config = dict(
    n_layer=15,
    moe_layers=[2, 3, 4, 5, 6, 7, 8, 9, 10, 11, 12, 13, 14],
    normalize_top_k=True,
    routed_scale=1.0,
    router_logit_norm=1.0,
    norm='rmsnorm',
    optimizer='muon_variant',
    train_tokens=533800000,
    dataset='wikipedia_en',
)
Below are experts of layer 8 (counted from 0) of a mixture-of-experts language model. Rows are named gate (a neuron's input weights, with its number), up (a neuron's input weights, with its number), down (a neuron's output weights, with its number) and show model dimensions 0-127. Each number is 500 + 40 x the weight over its row's rms, rounded and kept within 0 to 999. Numbers have three digits each.
Before each expert's rows: "comes after" lists some tokens at least twice as common just before its tokens as in all text. This comes from a sample of Wikipedia text that the model never trained on. Tokens count by the router's weight.

# expert 62
comes after: " a", " the", " to", "ing", " and", " g"
gate0:558494473516478430586437448446458521540545556505475499471505565534478586490505462533572458536483462531490556540524536521527543463551460491523442499495559548556521510483518547500480452504499446539496507480586536540492501453525558449428541471533481495522385525472504522525498552488545497490482549460498487522508537451478517531542502464500514499440507494424494528464639516569499520534525
up0:429571531536575525515502535579483465395509468416549489489468577425458454524509551538459515535528519524514497448429499499498579494517492500484504592493458479492446498420560488564540521541423503486553508521449453460538533528527460459498454515456521508514553504513551474458501522502494462481546537542472491531460504510492465449527499527466482511554474521539487519589474484425538494467571
down0:579549521556557486500482489473519546463490499448474540521499543486565472493598445490388572499499496539485499492539495538487447467502523518480438429511522415450504474475535446477474478472506475535503517481511457430463489495465469519513507536474427565553431530538522478528465461511507519439459432479438501445511396467473505564482462560457516504507434504516528515556450473544454516439543

# expert 42
comes after: " in", " In", " ex", " con", " e", "0"
gate1:551456462490522467475476465489505492428557448578496464515471574518526441521461544503540482474448456488491529565557540541531537502533495503563553528541539483531590482474479569472487500527501541529469399462487511622580496488470539503526531517513464491506466518496455503476493431454474449448532481447516534476420534468503472498501468477526483537489548514596405525470514528544442543517512
up1:464507396518596583479471508485581549443506449554518521487510526461481477474550571461543521522461466538526506470537451565549574518549515540490594484529482521464513478487531512497526539541493546420501486420515505475525478559427510495535467490375484514513487563515513537492500486516462502481516434592489492470449489521503471541435505506465447555488554492501528505463466559517521528520512
down1:501513506494518461484551455523445525477574471487501488475522467531497463506496553534514500462461531543461510536478600501453486445495479499502495554519487507513507451552554496468472532508454569575489474459483483489547468461530488477511556509419454497488495472567496462620400485509455514518561506525485526405445610491557513518532538440539517604463468522527524490541520509547566452454474

# expert 75
comes after: " L", " l", " C", " c", " P", " d"
gate1:473493520529527494521525430471454459503486466550460531567439504423456464461557566585521504531451454558484521516488505478507508494496491458562551474456454569405554546525464523504469427564477521503478494569541465407524588504481532440513492532499455452533482493469512485448486488531482535497493500516426530531469534428451504536524496571470486458548522530507458454540448569493449503439481
up1:421486509559477446522534560436497437503471423523470471547466548533457486480475469538526522530425465483554461562506450548505457533503497516483536512489546608447563554446427469501473455543473506594469518460511500460520529470561540487513489547501464488503581457453502535524474455491480509486427426508564513499513506546507479470556464485552503423565507565466500480458509429503517475519502
down1:505550477511521477487481510537533470606482523543519538523484488549513491531592492464484476455494518506503475565517458566415474477528505438524533528516444516472492565499498491477495428541510558497530510495470538564427432486503548474495550485484537451488516472412455446452494534537549498496472516464495485448463472475476492438475494434546453511387442448423585488488484446520535528411511

# expert 63
comes after: " the", " a", " and", "-", " to", "=="
gate0:598421546527480463497463471546486411455525505499523515578485499488503547620497479472572475519475529482464489519506438575544464521462519486546487532554475524557495521508522507480606535534481511552458535524486502478519502474582521540505530426467467541489460479563519501485487477499449449453542559533537453473505489517552444459532478542471490489502418540550473497461498406530436496536494
up0:466538533485476533511551471510509515458475502522530511493486530489547472507519374600516417537555512549418535568515471488461509513570518554464465495420497530520458502477514533567497519485519562464495516553493524480510526503457541510545450551397491479583450477503444464573511519531593529521505510500532408497506503442444499438518512544486571464463471492522478543470543540487471480507465
down0:516478452544456589492434460457534444559500531498476534433561504513535511492476499451471507556521479547536514559571508478567568451497423451428466505507501498423393502472491494525551486435446414516533488536467530450574502487484464455481493456474481554476494495572586480502535449508518508512543478530494484468484537485478542527469498515490560470542505561510452499520509490495543396535480

# expert 102
comes after: " B", " D", " S", " L", " F", " W"
gate1:531533419436502532498496503599591551564421445481549560539533535491459441508591495549533408531504499503530468537471487471464500477535511439573486476475504538558472572529513508532465468504537531470513518508569494431481498496433544472481537485552507515559498482497570518526556525514508459481495590468497439524541537481566519507495593507511524505489536558499525508523497435520450481497484
up1:523484583509522564459445547432520484513477503449534490464489538522524472456481487446482480409540563584453519507496469581508479539507536545473537491572550518470520465506434539463451488456500492504476404489448576580512517477466491500499549496444449458527470461464526486550558539423492499530504431606497551508459516434513460534474481434524515514522440472484481515520490499475507534429505
down1:425555509506454530594550499414431521553465428502483530485487492465468552495533536553511546497526548482510418482576540446552516513446450579516484504530539491525469418470560465465519490531514466518473469529463440508524479497476515525507492524479590533466559479568446478527448428570501446478525575446508527496468546521516512549528535436469517512548512460484534511514556540510544501510545